python train.py --experts_per_token=2 --moe_layers=[0, 1, 2, 3, 4, 5, 6, 7, 8, 9, 10, 11, 12, 13] --rope_fraction=1.0 --tie_embeddings=false --init_std_qkv=0.0348 --weight_decay=0.072 --decay_shape="linear" --batch_tokens=65536 --steps=4863
Below are experts of layer 10 (counted from 0) of a mixture-of-experts language model. Rows are named router (the router's row for the expert) and show model dimensions 0-255. Each number is 500 + 50 x the weight over its row's rms, rounded and kept within 0 to 999. Numbers have three digits each.
After each expert's rows: a language model's description of what the expert responds to; "mostly gets" lists some tokens that are sent to it at least half of the time. This comes from a sample of Wikipedia text that the model never trained on.

# expert 21
router:498439472500401550459468487490583556529532473489473484473591534436510540450511515428441433570472496440483528515538431442543550577527502519470550503512544443487606525484522537464514457576499545479566397480515568549485522560531519504543500509515563551584593486456582509484448528516505443471459468493528467572521472559438475560548476466507454513496464502549395476532382571558623534488527602428471552490454501476577573555538377506485466525511551504406580451503565558573520479527560466477455581396556481481473449508458522555501497505464508516573466489457431461395555486447478517614550559556563425450517487532561416469528415449540544481476423510466502410399415490500620533484461528574500463483534463527477583463405522507514461485498464540351549520449514433501510439460420547
What it handles: Single capital or lowercase letters starting a word, mostly B and A, as in Blue, Blanca, Belarusian, often in names and music titles.
mostly gets: " B", " b", "B", " A", " Bar"

# expert 16
router:508476459476483535495408421478510492498468508490496501507536491496498444514596456556503495537471544484591515459549494450499589523570615482494521379523505476523553518508494533627441463542550535472590488502559557527516464515495485633524546490628499544477493480523527448446514543497610450480492455558534511525456404466399447520497499455569448538483460509504469492523465471540518584468573525517489565532492476520521652573492422579607520416517552434409534435403606533452552481576534406460451527451505568402463422467413503581411427501490604473502404548524426424477500592501429522520530542540561473496502394483650484462507473509514525545509467490463499474553457530542491546545465409514503549486523488441411540464500463560521448467508479568543518478476542484493452571551521486
What it handles: Final syllables ending in a, such as na, ka, ta, ia, inside Japanese, Azerbaijani and other non-English names: Takenaka, Tachikawa, Shinano.
mostly gets: "na", "ō", "ana", "ka", "iya", "za"

# expert 47
router:512432464441523574520530474529529522475463579471424563501639590477485437589528496415443434460519410480552483394544498494486589560534472477565508479494519426485477515456442597512451441522487487428534519546521462557546550507508487515540532453530572580557578493380531507463491610440545431421479475505520442517531357468377425501488425492614476594531422520514545393518506506502519588415552557451491443451487592500488494504584449485490427453523539504465492493443483548552539413526590502516472529425511503431441493502479455528463511556390564454534471434495347409428500438496482472539527516523571526425446503490492501497508558479523497528485517607496438518482535510536491556486492500540442510502457526466517540435390462498557469472541491523426529524434484504504541475442552571
What it handles: Mid-word pieces with l, such as el, il, ol, in personal and place names, e.g. Boltzmann, Peláez, Wilson, Pennsylvania, Basel.
mostly gets: " Col", " El", " Bel", "co", " Pe", "ol"

# expert 44
router:448511473449364491483446505533491526564497549538514520549529439457507437538546426478496462504488482516571486494511461370531506474527564525429496460565520437463525546558451524534414453579503482479506439551551557489634509515534443428618603524585531514495496409474511575495526516423474447425466535508506475585496491452403466539517455474505473487511419571497377444481495502579532496404506488414560468491562501570523513534518478535527344419508509477419508479466529565538546486505508519516516558451502551433437489548472551604402466482477581537504439452492499435545502544476499546530573573535607469546527485481546473530575407474559624595501438529527449491485486450526520574474490455519416552496521493448454573444478516503569469474479449476445567526496548406435419538474425593
What it handles: Final pieces of place and personal names, such as -shire, -ville, -ton, -wood, -ley, in Birchwood, Livingston, Richhill.
mostly gets: "shire", "ville", " brother", " Town", " Hall", "ley"

# expert 37
router:485456453487431537490433484614562570551488580515381613564471523478511445605496533457535416499485421449468584539513465500548549523603567499487485470497496479474493607435464567435547489494607494432559448586548626573573480446540500525523499513505564569519473478465547514387522516518524506482518490518451460534542447504469398567498439419498470502518474498448457373584481555486530478487550454519584483488435542607486527558500403510522427462565496403503567505500595502454515494552509498498458566437492495515463488518403551531472415501441519478575495502403456463415470562497491547515524546503515422476520454463509456472534466476514612530485463582430556461532394528541465480455511473484455508530515401531423586493429498519548522481548502439488502471552559489514584627481545482
What it handles: Inner syllables ending in i or ic in Latinate words, especially after con- or ex-, such as reconciliation, concise, articles, mathematics.
mostly gets: "ci", " bi", "di", "tic", "ic", "tin"

# expert 9
router:520400491429504536488546467568537539520483584456463540589596569459532508449441452426366432463487411441549541471478446414568541544515519437459422439547548546499479566424450546534418493476516461489472464558600488505506537502525417496459493453552500515538493498452587523454508533437549515487427521538456469516536441541461488523494465538557536577538506540466443470535518476504554542458442511496496646471582516477518475458499460555441509427455534508522605476493564534516506446518527548582483519439534596448446466534478516481528532497453571551522441530484535481504554554516469502494467603563530513517514487523540476429487537420450534537547468531466458445449427487514527499455450487565474513389517527351495553402476551583490387455604441543379519495403572406404560532411458498
What it handles: Mid-word pieces with e, such as e, re, de, se, te, in the middle of words like treatments, trees, surrender, foreign.
mostly gets: "re", "e", "de", " re"

# expert 62
router:553427429513532493466450467534527541603516570601507487539480525491515418530505480455437514561525483448525571505613477420508537572436565476529440423444510489527502530562524648493495482550467593487572462556504485509488506593580505604566508500557514448533538489496548516428501534467492543537474486464568420473523525558462493435509485523553443470556488521513528504507412465586490583414557515473494519434542482451533544563535524567500443479560466461429547475507529531473526507570623494518562544522503559512543493501485510529469412450510524530526517548449470442440543569468520493506656587486535446427567492437619451494543427497524631605489491511448431435500527509511492550461467537497450506448504512518482598536440507474500419455427381545369515566475559466544479455409418581
What it handles: Word fragments like op, mb, ist, sp, met, often after a capital, as in Pope, Top, ambassador, Population, metal.
mostly gets: " sp", " As", "op", "mb", " met", "ip"

# expert 26
router:550489496447470485542502450533587522480559498645515520491507456471515394530576502501508526559516489488498600529501499481487493467464530449465454488542633486470498542533472501501426367475483447498535402574611532686499463526502480532586523427566576547515538445511519463409508548525520513429465549533467448520558430527534431471595491382476468540534473559547440524479489465535533515491557507414473478495475533604598520528501499528523477428497479421484547478472581585492506478543537505537495511417480486491365409432521549548487406471450492485516467468389469466565553523506443533519553534566519415420483506467456477400506483430530512480511464496482464454392502418549475490471488484476464503517558517468418591429473408534553471399506465488459536619458535522497514465474431429
What it handles: Prepositions for, to, of, on and capitalized word-initial pieces in titles and words, as in Kisses For, foreign, seek, Including.
mostly gets: " Li", " For", "fin", " for", "for", " To"

# expert 50
router:499482527511486509446450432578515520555510507553494590492560540422470372511544466474506435531516523432509500485538440518544591533509478465512434442561529502447516548445464554506406528507518555495519475505531626553498545523514449629540507490550505538571567504498503498533579543472510460368472518595568503521528477504469468493587388478489457600499491546510472477563531440508567504463496577533569495477480520481476565572575416539528465433500540489551493448487480571496488450482584445614428493453555516483512435549499521617453505463490560579509411509518504412484609566433460570481533552530505410468546468504534364474482504507534457480507464521443515517432435378528569506507522374602414482358522466405524457454483509528571419421554528518500519483479499470458532511454526551
What it handles: First digits of numbers in dates, scores, heights and tables, such as 19 in 1995, 5 in 5 ft, 1 in [1].
mostly gets: " 2", " 3", " 1", " 19", " 9", " (1"

# expert 32
router:468388455466512564446514461521511617514476540514552540571527554468490495491548403533505489569385458490500622420551453520559471527528573448502405479526578516463514495505484570495511386608545519494526471541549490505491553519490454523568491480574588529500554434500538508460500510466620441465456523479545443541479525525448433546438458468533445499567447552523488533503447512496520579436579539409638542532510516551630501546505497507433458454541539497457587472456509545432505391576481485526519562437621531488492549452503438512512516350446540522451497474414508405509532499362424547489535497507468437535571439487537449531571489507490557529492409573414500494534517545521470557511417536610494469493570463470555520498427524548541457468501493494437537480476540454483447493502443545
What it handles: Conjunction and, the, and adjective-ending pieces ent, ive, ant, as in Argentina, Present, intensive, plus words like former, official, various.
mostly gets: "ent", " former", " different", " official", " various", "dependent"

# expert 56
router:575494497420475511471504515572517578620476554459491572572525575448562512558521382521518462549425441474487580439529430526502582572529525442517495437519499479453506579468493576503494495543474510529522445509503482489583584527448415493606490451519502514519554454523513514426602603479478450416493596522598493479530526529432414575580463378481459500605448555502494493526403491470504529505537539407517519481576528542571586508549475521452492486501541528416629476418488505417522392512528511595455490473537663430458469506407539538437473492510496525511446462412486462444497514501480544561543519540515494432525493528524506412511443489559504582420412527434510432463503437541509445512535458475476508505517470459540558519474452502507481500465458616456467527506549482463496527474420582
What it handles: Generic nouns heading a noun phrase after the or a, such as area, mission, role, version, village, population.
mostly gets: " area", " role", " version", " site", " village", " operation"

# expert 17
router:479376454413458517477486386491510480480527580524480580550522540470487480507527453425464461489430439370501573489619391498501534492564534431496399457514569400417517488521430520534485475601516545476504432490508538549574456523482489486565482492568548557578483417431640581457546558432458547528471474524573479528507512490483461549497422450500536507467500593527478438587457480524463538547560535455508543470417559576516557590622433531462474483552514509457543464466506620445586529523590499516484529448492518498473477519467527578513520470489553503501533468425377503477506605489466623474538639525557463507483460506566476490457472398531508552440445504490552493478517453532572490477482505561442518417512479533494519479512449504607509409541520509497462470503508501477483521430545521
What it handles: Single capital letters or short pieces starting names and acronyms, especially I and U, in political office tables, e.g. IRA, UK, Ivan.
mostly gets: " I", "I", " II", " U", " Association", "Species"

# expert 12
router:511489481547394531493465507528546546531504592469526607565473546419510449512465528416470459533486453529446588415492405460545527562426481475471482431555541505430510509504521655523481470469530532434463484525570499504484406555508458491576451511535557490573514433507595536459516510463611497459481458563540510544486505524438487516522415401522461500490496541460488455526535477480577524487527552422548501449499518567585546510663518523505420458499490506516509448421511471439529444517554384478549501477422574427512507520416567534503501562499522571478436495396440522439513461412476538565504489540491398512546470457522430444525561386481493492448393595528410499470490495497538594498582409578534547450532530421517511430439458461552470473528423555504522548433599531507484527446502500
What it handles: Four-digit years or the year ending after 19/20 in dates and histories (2009, 2014, 19-68), plus so- word starts (soon, source, Sultanate).
mostly gets: " so", "ult", " So", " 2019", " 2024", " 2017"

# expert 45
router:522430392500458539472512520576512511482522536530382492642487546517547490613528418419444406526379517455554518382500473433624516545452533455474446519496465509434503502461448474573477510567523520415521464497574561519525579508528454521539487426498526452548587507536554502429486524449572486486501537551545512538548443584513481530543490511564457546576532537575534386560483490486448498460502487412480563396555524499512495534545475502583512471532504429521532406503508586476483543468571490508485603446560498488502505497465578530478447507429508516515412399493517520476500610499407539531542522536512515430570434518592459451557462407504534570420463512486479516403468479498468563505552418512450525491557461531434475467454480600565425530523476521476593517493514444448546578455432556
What it handles: Mid-word or final s pieces and plural suffixes like es, ers, ities, ations, as in sponsorship, Wisconsin, lyrics, features, philosophy.
mostly gets: "os", "s", "es", "as"

# expert 8
router:506481497459419589425484453489560609525571516533503550507555414461457500483521465417503498469509475432455473391543499479566577527450541429516509489501595534481568539439494574522490453450548581488537481538526550488467499531583448474565533435547539570583540506435531510450517527447609527518484509544539489508546384517552457549502504474524522570581491557557478400584411508627576510441506511508487515447532584514480514524519438508548457443580522420408545462476561509476528493496478399508529440511529546494479417457505535468407484546479531501520486465534466467512496478477459484554578620517600421518532384516529461476494525472584454522393402617439520433468503476542532591509480442576472493486488504490429568514484499559569434473451533529440619592444536421455533437486475529
What it handles: The word piece al and relatives ial, ual, ical ending adjectives or inside names, as in Jerusalem, eternal, individuals, Electronic Arts.
mostly gets: " Al", "al", "ial", "ual", "ral", " Art"

# expert 13
router:516494446445448528484378429551501559641568531475443531517574604377465451503541465530438515540459520499568550469553472483506495537493540518464438445479459515482579595503504584529418476462511503474566459524525479539532514523582499499490564472526504513648508518470589585508527562418501451519492510559507453524440492496491472511640385475505491578520456518559412441530507488519566547459495527472565492424542562509511599543574462529591486449507484454381518492411513519491503441565535476514536589430550488413403506472520573491535495449422532476538486430451400474468517542539486528580505591512496462455531430478513409482532514501525487580491412482442516522470441468582526557522498479487490536384527467512485551449445409532472500439505472603525569533448537523449522583477396481
What it handles: Dashes, commas, primes and units between or after digits in scores, stats and coordinates, such as 7–6, 75', 2,000, 159 kg.
mostly gets: "′", " −", "–2", "£", "–1", "–3"

# expert 10
router:423518477471422536481516527544551514575519595593475505505583563484489481532577483464501472520464473462497516487580475450598601570507554511459499506560571438400574521491491537576455428484498527478548437501492573549514569474470395546508522439622623556563488475448505521472536542484475420471444515507586403526523503542472532552491497497484509575544492564550484490530426448579578515508534521429526467478527451563553480523584528510541445489521508432524505491435596578518496476505532519442532561478515532486473473524484499499427476379430538599494538416425368429416605502503412565516552546493588476470477464501512503464526462461601559534472488544468451448497441508538555550474462472517504472450535434481487532472423379548575426445518476596460525524396593479460489575433455522
What it handles: Opening parentheses, commas, pipes, quotes and dashes right after a name or title in lists, tables and citations, such as Emperor, 2009.
mostly gets: " (", " \"", " (19", "—", " =", "{"

# expert 29
router:486464545440533518456455469493561503555553499526455543515661552461436476496549538479528464530488443456537581445542435481520481529492582494435497416515489424411503549526504532466471513568474462468513486514483572489556505591597405526513452442500495580512505433466554520419475572495526486468431522513528405522561466533475477618563475402495481495584472558565459443490457475482450568447561656534516527497488544508550506547523474599473523424519584519486490480443562518508530506577497477481473540413468534449447472567366579550493476505509591587525483415475465430472543550451434488558452551510504424495527467507580464393508374456510526581464425540498525402482464489528539496483476482577418553479473399466461475492472451446484440418521488540519463507474515500457492481530322514
What it handles: Capital letters and symbols inside codes and abbreviations, such as UTC, CVW, ICAO codes, SMILES strings and sports-team abbreviations.
mostly gets: "BC", "MPC", "&", "X", "R", " million"

# expert 2
router:626423502517438585436501397556549554540542503507458526583495520493550386505580464475445509544470519412503541448553490445539531546515495516462436460530586516477565476484468558491529459584519515420517482529533543532538564494529480498521547461529505581639498463458586576489561495482585485469432487546532510552549507498437427517510450463497426550472465591584436496599449547580540553458507505400471553431563538564557605552493485526587449487548556501481536451473569605466490465504532415543490539450506536369413470502500514537462467520499499542524467512410489508514539484456467506564519485610517487489550482459522503444560432516532508578440523511428479443524494514527592493480475483607474530517590366442437450483429463542557482470492484514399544493425541414434583549508492554
What it handles: Determiners starting a noun phrase, often after prepositions, such as the, a, an, his, their, several, every.
mostly gets: " their", " its", " this", " some", " several", " many"

# expert 24
router:542407475494459571454481484510502584488547481508457478500565549509436458487520506467475485523486381499610511491510444512531513517493498471534424487540522493473608592443370524588420516561567513487475443522507594505526528495541486551488549477609534551523493522511540527442573500430480426493399525587504499480524438499509396556557456492546395508524515594461439478526488496589593546388521526523448484433430542543514532543583445521562488465518592493476507481485482555499447467564536521493443537496495559387440471526484484469462424469471551511513502461535475329497566490489480508458564515550553380446509489437493488466585503415554514533414463613525438484437493519515495490516492400532471559471535418516466518435397446578548476375525472584476566469474549441509523577482429501
What it handles: Pipe separators between table cells, dashes starting list items, semicolons and equals signs in headings and tables.
mostly gets: "|", " |", "---|---|---|---|", "|---|---|"

# expert 1
router:441491532503487508425404419540604541564484516535486518511535514459470501521506436468500380530477481473510576518558435496502505504472527462530421487504579455368544562467443547456477486562522534472495437523512547520458531520530466518488488415508513571592536472492475592512585561501527484503412527502520409468630479527566534520551411476552478461502462553521462429534498386541497523422551512477555510478523523486522524600531491563481498486502531532503505492492497556486569486496509451496483502436475464521394486512448505544501445490471627550568398406481480513415504474371488570463562576572594464467508492473558408465526451391611502565489374514434488463374474465568518578555407482584429586505549476491453511475463441519523408473579456555488545528484526527439503506487386510
What it handles: Single capital-letter pieces that start a word, often after a line break, heading marks or parentheses: Founded, Departures, Genus, (GUA).
mostly gets: "Ch", "Q", "H", "G", "J", " F"

# expert 48
router:478384471447470521481498480662473549537524527465486528547541513392528506463542430461429487550378517511532559461497517458536526508512554470492496472563500487479582531559460531516491443494570585531507434502539527560530543539492458516530445465592493511532510461469541527411446529475501506450465515505528431450498518605467455592483460436500468500523492590547491452595420505493508593471511573488499477434559533547518586546542471502523448470500516485474550500467580538490532491582605456574389545439505503350451393550464493564506449542438498495511430475479496527524516495446428568556501507577492456469595484487535431459545408460497524518413367547484501473470485459489530496452486493525447519477488452534431505502457419491552505521475434581354506512454671409400457542463452553
What it handles: Modals and function words in sports results and prose: could, would, did not advance, two sets to one, Win %.
mostly gets: " could", " would", " may", "%", "½", " did"

# expert 25
router:469522440380442504439474472515488560580567510501522496541621495508500459581620471527488406572538480448569488483471451394480552501612502455498525437517511446513549528482434521545447480609530437473499462471499541524576482617465411531599462424518501508491492439447554535490526498468550406424474475532465472467474490509441406512553479397521440541488477552585500451598440519488516644445507518443507506490531445529517579482520470551516486455551509446471522492476515546464501479521608507525409511461555638378471547578427484536456444475416533512562422473413507489472513515440528523537471536527567439537508451478490514438604436491592522490456457505486545444476490508559514594513441423532510515417458528416507485513455453484532463497572478491457588537400488494426488518473421481
What it handles: Short common words and word-final pieces in ordinary prose, such as long, short, small, young, and lung, always, ballots.
mostly gets: " long", "weight", " short", " small", " young", " great"

# expert 52
router:537512467482435531448484354510579602521466526547485525513519502454570519580477488481500453556438486486562542503487497444506557538477517518431503496555523393510490566435478507553482498514500619463469467582482504528611482582494478584519536410516530538495561485487494511470587574519500427466506497562574406493512518492435441528523424463552468488507527533552437451617423455559512556464511509502480531465525486468523494511533431541516477451534553410411541493480458525455535459477616567607449537472552554468410400441509589488469497452469566520484474471440487509460635472491531604606538551590560480395490463395509458401511453536586523537483477531445476454480497480615533508544494414450481531454553481464505650443507390494527511515536460545487458598494521499482516554492444512
What it handles: First-syllable pieces of lowercase words after a space, like qui, har, gar, te, op, in quietly, harsh, garnered, techniques.
mostly gets: "MPC", "М", "Š", "“", "[", "É"

# expert 0
router:510403481550407536428478480543581463525575481511436504509507558450532482504464466413441399567481503428555589531441402438518486551523539498387476496518512483419526533455457558564462491493537565463482487545555521549562544469531492555570555499518567519532534499456584514401556564475490508507480516538546414499551476567509457578550490484586455457551488444516461421514461498470511597503504498484502473429542557478528493447501479467549496511523531496485458488484475518435528492592479502489532543443633476406526421493570645544506544525435528562490457493434417409535610553538465500575477471544498487424524447492493399407502455408538591597486527573510477424451508416574564503508418404552483526481519375438432485516475467541514456504532485521493524460529514501459550529431354542
What it handles: Single letters or short pieces just after a name's first letter or two, as in S-w-eden, E-s-sexville, K-im, Q-at-ar.
mostly gets: " w", " W", "w"

# expert 40
router:449511466495515541524490451507581569505493567504519595550504546449597453525481471448496486580539519454512462451546492457556505516534498449541468455565575483436501566522424567503453479515488553513554463563477568556583529586561473596502523467644480450496574453509529500489604526460598535461511476461547418439496469620466470569515479432592494521555354548617394430555456572524533529468548550431551477438493568531498506458510488533551428442503589413473506526499524592430566466514534476548463552400461498419512467477357525570470474489490512505584522482459450499469547586526532521512570517511580456462557489467522436462552480452527578521450462525485504441459534414479493478470394471487474498451557469478373544471414532529486516554519487542516531466509572492440442581517459540
What it handles: A hyphen or pipe starting a new line in infobox-style field lists and tables, as in - Family:, - Died:, - Phylum:.
mostly gets: " Air", "•", "Personal", "-", "و"

# expert 22
router:531476425474450514524526463530601550472453568538477594520548536435535475458548486478500427525453547499525616513525504554504502525560538433460395528550522473532592583459502575584470472456531461414534383620537494507458495579513374526517495507520511516553525441464576452432551564538509489496534572501507455463469530553483512602511480512523504502550457484448428493493446426602469548419525591490457557482489543473513552575534531540500460477532589502470523476445501540431536481491526415532565526403491502494448499515467540552543499500450532490537483523496469511435536502488534533603548543663530538492470478478521456447536461452577560545485445536531473480508446432584597477492432518553414526427515481441429629415407501517658494446504510495472472519525542447497459564458402604
What it handles: Word-initial capitals and short openings like E, De, Di, Se, Jo, plus é in French names such as Académie, Department, Diplomatic.
mostly gets: " di", "é", " E", " Je", " se", " Ju"

# expert 14
router:534509471471458535492441486539518505480554474482511540515581455472470482560506507457423437490443506451519499498467500418537563526565427508477450533543515503472576512514522546527471437558506585465509445507540503532542544540506530584592557480553557542528633514417544530485538532474468423511484459550604458534602476608414536594543494504565533492506487495545458438492495541508475554482539497456504486416469493511578598469491487514519450392416510474501508455397446543404567437522549469505397527490562599479538440516488581540341415488485496553493530483488531424422554572497435472532537542559509475505666450455470424465501368488514555553530517527479501491463434396465499491577409504471483479469583523399443507421491476573564450467510522506436475504414485494488534571421411474
What it handles: Mid-word pieces like ar, k, ur, z and diacritic letters inside non-English names and rare words, as in Hebar, Yıldız, Kuznetsov.
mostly gets: "ar", "ov", "ı", "č", "š", "ș"

# expert 6
router:490466477507479487506437360513502528520544533499461562504499551440491421499540456417508459541456470529506554448497492430556529551525524524418477477519526458469463494435515584467412522547500593498558489578603574561500528529577425580520490453626500558538529478493528536402613546499514506471469543503539523545529476503487416499547426399472445536505431599471480483563463561491558579447527575505576506472499581483536516498587467597495462408510617509452503510498516495510584460535472455524469580417553552477543505534420536548419512518476506490498457384454506442523545475469441609539517578484584488493572348454538420396498438488506508522472413583497519510456497429524531530544468431566460519450473410489476523389481496485489498454519472494508528562473497375468474522527436584
What it handles: Numbers in sports and results tables, often right after a pipe, plus clock minutes like 4:00, e.g. 95, 70, 78.
mostly gets: "00", " 25", "000", "9", " 100", " 30"

# expert 39
router:462527400493442594509470428502585577595527531580500557557539590424507485599562435538482484544524475433502496472578475460658543544539567469472387493503518473432582509466488522614487503528502522491573518572578546546473566516495454561499596462509544514554602460504534545477592607461467375509511546494473459497487479585470508510552354475555487545537459544604448501507405414463517524507486486480464460436557504542505497561604453505526449504468548424469530525468525485465499503506473443472532562486521517513406462497503500548513465514423511562556471515396493508452484497474483553557567552499495424449489463482481496490488454461543549505490443501456518453479438514606484521500487407534547513424505456502403498348513482512581462488552535544468590522513515424507556566486437584
What it handles: Standalone space tokens before the next word, plus prefixes dis, con, sub, inter and opening quotes; common in table cells.
mostly gets: " dis", " ", " con"

# expert 31
router:476433505420385578479460472549544509511505534556432533574468554461487448544520463470502458562501444517589558504467463432557523555488570451457509511528498502485477519398443544538426533521541558483582460505560524537475522474421456508520569385576602539490481447463532529472524538460503470517478522562546469527461571541407387545510480507585478596546507554619486482520509447504525457448533545413471496496502572597510476528533516639536514436530506420449579503509456512471559424551548470523383568443496471500485490490507449560436456480427497494521524411437434526519464548501486495481493543593516489504525478400467512481535550478478609508455461481523552414463505452546547557561416406537477552323472416508406546526478481490578466469489454469442469512477547558390519605484487539
What it handles: Middle syllables like ri, li, ni, mostly ri, inside proper names and place names, such as Caribert, Charikar, Costa Rica.
mostly gets: "ri", " Ri", " tri", " Francis", " Roman", " Bri"

# expert 55
router:534479401440499511450474536524454507553455490511535472545568479477596478555543443489432485570376460527498516390512476437518568592638546407502398517577526494450559519482436546494485496489540491443551415559509541525628481525484450525535497411561530544508526464465608614485492546451516462378502498516561504486497489643505507518520442402481500572587469643464475370489519498552539497490511519492553600461526562592476547545508498497516473433515545520483560455411533539444514484535476439565531498497513593491426515499393563579469468545460536505555483503493470494460487549394471544567506535507482477498582491540477493474530470444566510495453430550446501490503412414542484487444511516527472566421513461502453462494473468509553487464534453534414459544508608422508501495468403496
What it handles: Noun-forming suffixes and plural s ending abstract nouns, such as -ation, -ment, -ence, -ity: correlation, inclement, debates, modifications.
mostly gets: "ization", "ification", "ation", "tion", " education", "ence"

# expert 57
router:517412378535453514496481434571530490490561486555475528482508483432457546477504519487496396498531491494512477481527405456531533549523493452447469477543524478415525475460461536519402538540527484472576541517568530574486589597545494560429514472627516580509523507414522577452489536484498461510495516517522471530524479450436457454473452481445495541535442528476507507574509440522568612506533525471506503546472602496485487576538429451521495443573534388505588411509529535402446446560557405537449566597519531523460438435449534558463486516389574541567446511480480501421494536457438513504503526562494479499510387422551456472562507454475568533511486590454552442438456377511560501504473475488490433472542500509444559385493349529463424422481369513525508517486524468443485622463498488
What it handles: Lone vowel pieces a, o, u, i, ea inside words, as in Deaths, leagues, campaigns, coastal, constitution, touchdown.
mostly gets: "a", "o", "u", "i", "ea", "le"

# expert 28
router:472506496447428605480541522599535471513510619500512546511591530461482417530566441490501487562496426445450551444516487448515555534508531474494535478584527429422514486452469543565462475572568518515503407475573571573521500507540487521562545501542564490514474417496550577479545514544482461513490560487490492470486512529445487590481446475512414565541465604489463460495461522589526593422632550422538541463510589577584546519604465562600449404579538456434552505492515502406532473584586455504410510472533522475514478555399502616490449570506612512510406493490476485428545534394432571489497485557575430447512441484545490445579499521550532561482497524489548432452493458536540493525465511500477604466525458458409482448486486547509509422461524502525524482466530480493468533394430504
What it handles: Country, state and nationality names or their final pieces, as in States, American, Estonia, Lithuanian, Malaysia, Republican.
mostly gets: " States", " American", " German", " Australia", " British", " Russia"

# expert 35
router:488479541430505495428458501518471545535491489547472551553622437418520522575509408504457542545482513446500526454556521487502505595484535452470457484545543493419533529520355578546438506517619468489562416484513522547562555515476498520576500460559597541528604451432457581460541508397492451418482499578505471591469448536440467638523378449509489518504456474517481500518455481521466510461495504479475507453548498582473577552492459567471483462464532530490589397453476578450475441556532488547486551484518578454499470556441530505470476499490580512547410432403480470479501488507479530576530563545567449350504486461558390443561498424503582528527468514450530511513535498555498478518463435642515547447499499516502474500401479506543547476533474593528555567477540451395531510440446563
What it handles: Heading and infobox label words before a line break or colon, such as Career, Personal information, Medal record, History, Track listing.
mostly gets: "Career", "Personal", " Born", "History", " career", "JPL"

# expert 18
router:531415451481525493462428495543521498510591536582499462593535562493514421502540451434407480564496502486463482458503462524483477542557501499439472443506508426475587533432458593515454487505586584439477454517526514486589547511537496533551576565524543446561479432465548430510485509477508494470505441520501467550546510559480448599572493448580530578471454567603478459515489469498519533474501525516506595448505493536546489522594523532514463507475570409508541468500572499485501371560563400478506505506609516493456513550459530503473432446506501515486523420471480463489505507402460665542545487568560412412594536501531432525500498450551522504490490506369396401497542494552524501497463417563477450510661532447515558514501515489513467485489479579396638500446558421484537541441443532
What it handles: Clause commas before and, but, which, plus st/d/th pieces of ordinals and words: Second, Third, terrestrial, Featherstone.
mostly gets: " st", " St", " first", " second", "st", " d"

# expert 49
router:505437491452435542539534523579483550499496609546460490527555482448463541533517433489455510507535417518497548412533433477563582554553545458475520407522533445496507527507430549534480518493542475419432439534557533585512518473530496581566453414526471492512568441449502498422569507429556472518469444660547528529535490515449440534573491482496461610520422543509483489569416563484530517500494513467544515506509497548651587504542451525544434475467554487489548406422498510524499506525565481459476592468511550451423448422506518575417445449549594478626402506427468414425472505493476521560540547492518450482564425492476476518502415484672518526429434584448479463478521525517509585502411543574427499495526401498446477487455505501501476508571439528510532507508552410493477507500507581
What it handles: The -ing ending and similar word endings completing verbs and nouns, such as attacking, Guiding, Evening, housing, featuring.
mostly gets: "ning", "ing", "ating", "time", "ling", "ting"

# expert 59
router:544449500525531598439495445584563509582524528586468531500488503458428486515479503460490488679485496509489575429514494449486536502489531469462488506508546477413589500494497529513416406514537489444507396576485514575631542520499396465565503463543520518515514456484474579470579521441488510478435571560532440506491495555431446560513452463529511511503448535518491501554400525498491589440544584427505505513494534497554498522545385587535416458487581468444604463440486523487533406572638461498407522412528566452440462502522495516398466496511524511546533485428461462456534565468458511502491568520539472392455468471506504449541459446552532561446447548461480493414556405525576524497499502589510511436503459494352528508455541541537434467525447571440528439479600530498502483510473571
What it handles: Compass directions and place-name starts, such as North, south, West, New, United, in location descriptions like lies 5 km to the south.
mostly gets: " North", " South", " north", " south", " along", " West"

# expert 42
router:489501413449475501450532474519514505537565621578442497557527531490529488511595410407426488538454504493536477455543478434509469527518561476459459479521598378554572532490469561549481561490488537426549494560500535521584525586615499515558600449496479529473472456439573554461547536447503504474439443570456400583519489563448453540574506466509499509503389510548454482573461499497594610477547533415494534595533546544534536546538478510494475501471567393452520488379631582540590468501537463547507489496520576465517467545479576557490486518465590455467511428433499509451493557517455484543557620564514501515491508463511463509553450397567568529461472512552507530413465451485485561447523488532557505453609453548534498514448458485622460447525479516504445479453494462416529499416480487
What it handles: The letter y and y-final pieces inside words and names, e.g. Synopsis, Kyrgyzstan, Terry, Physics, Strathclyde, plus opening quotes.
mostly gets: " Y", "ay", "Y", "y", "cy", "dy"

# expert 19
router:537485469456472565519497490604517542500532524599395500434529557438461523492585490448503481513467450495518531461471464540545571571512483484424478501566456459474590556397432556468401400548515509507492491473524575507623555520502504545487595482545595517511521434449559577484539525414500397485427548552482435506560448502494441503540431453539487506530503575559523458602420389509516501481511561465588589432542479561623547511505448507522478458556523485442527507444499545401539546621542392551445555446492465519461403523492496499466473430482630558502521541440485456514519495481475553525518544557483497432546498420497485436524450429610564557492412508414455500508489516486522593450546494488455504476514522458524496511449519505603442457594384528449448549518522470467490493486508522
What it handles: Colons, pipes, semicolons and list dashes right after a label in infoboxes and tables, such as ZIP code:, Released:, Branding:.
mostly gets: "=", ");", ":", "→", ";", " –"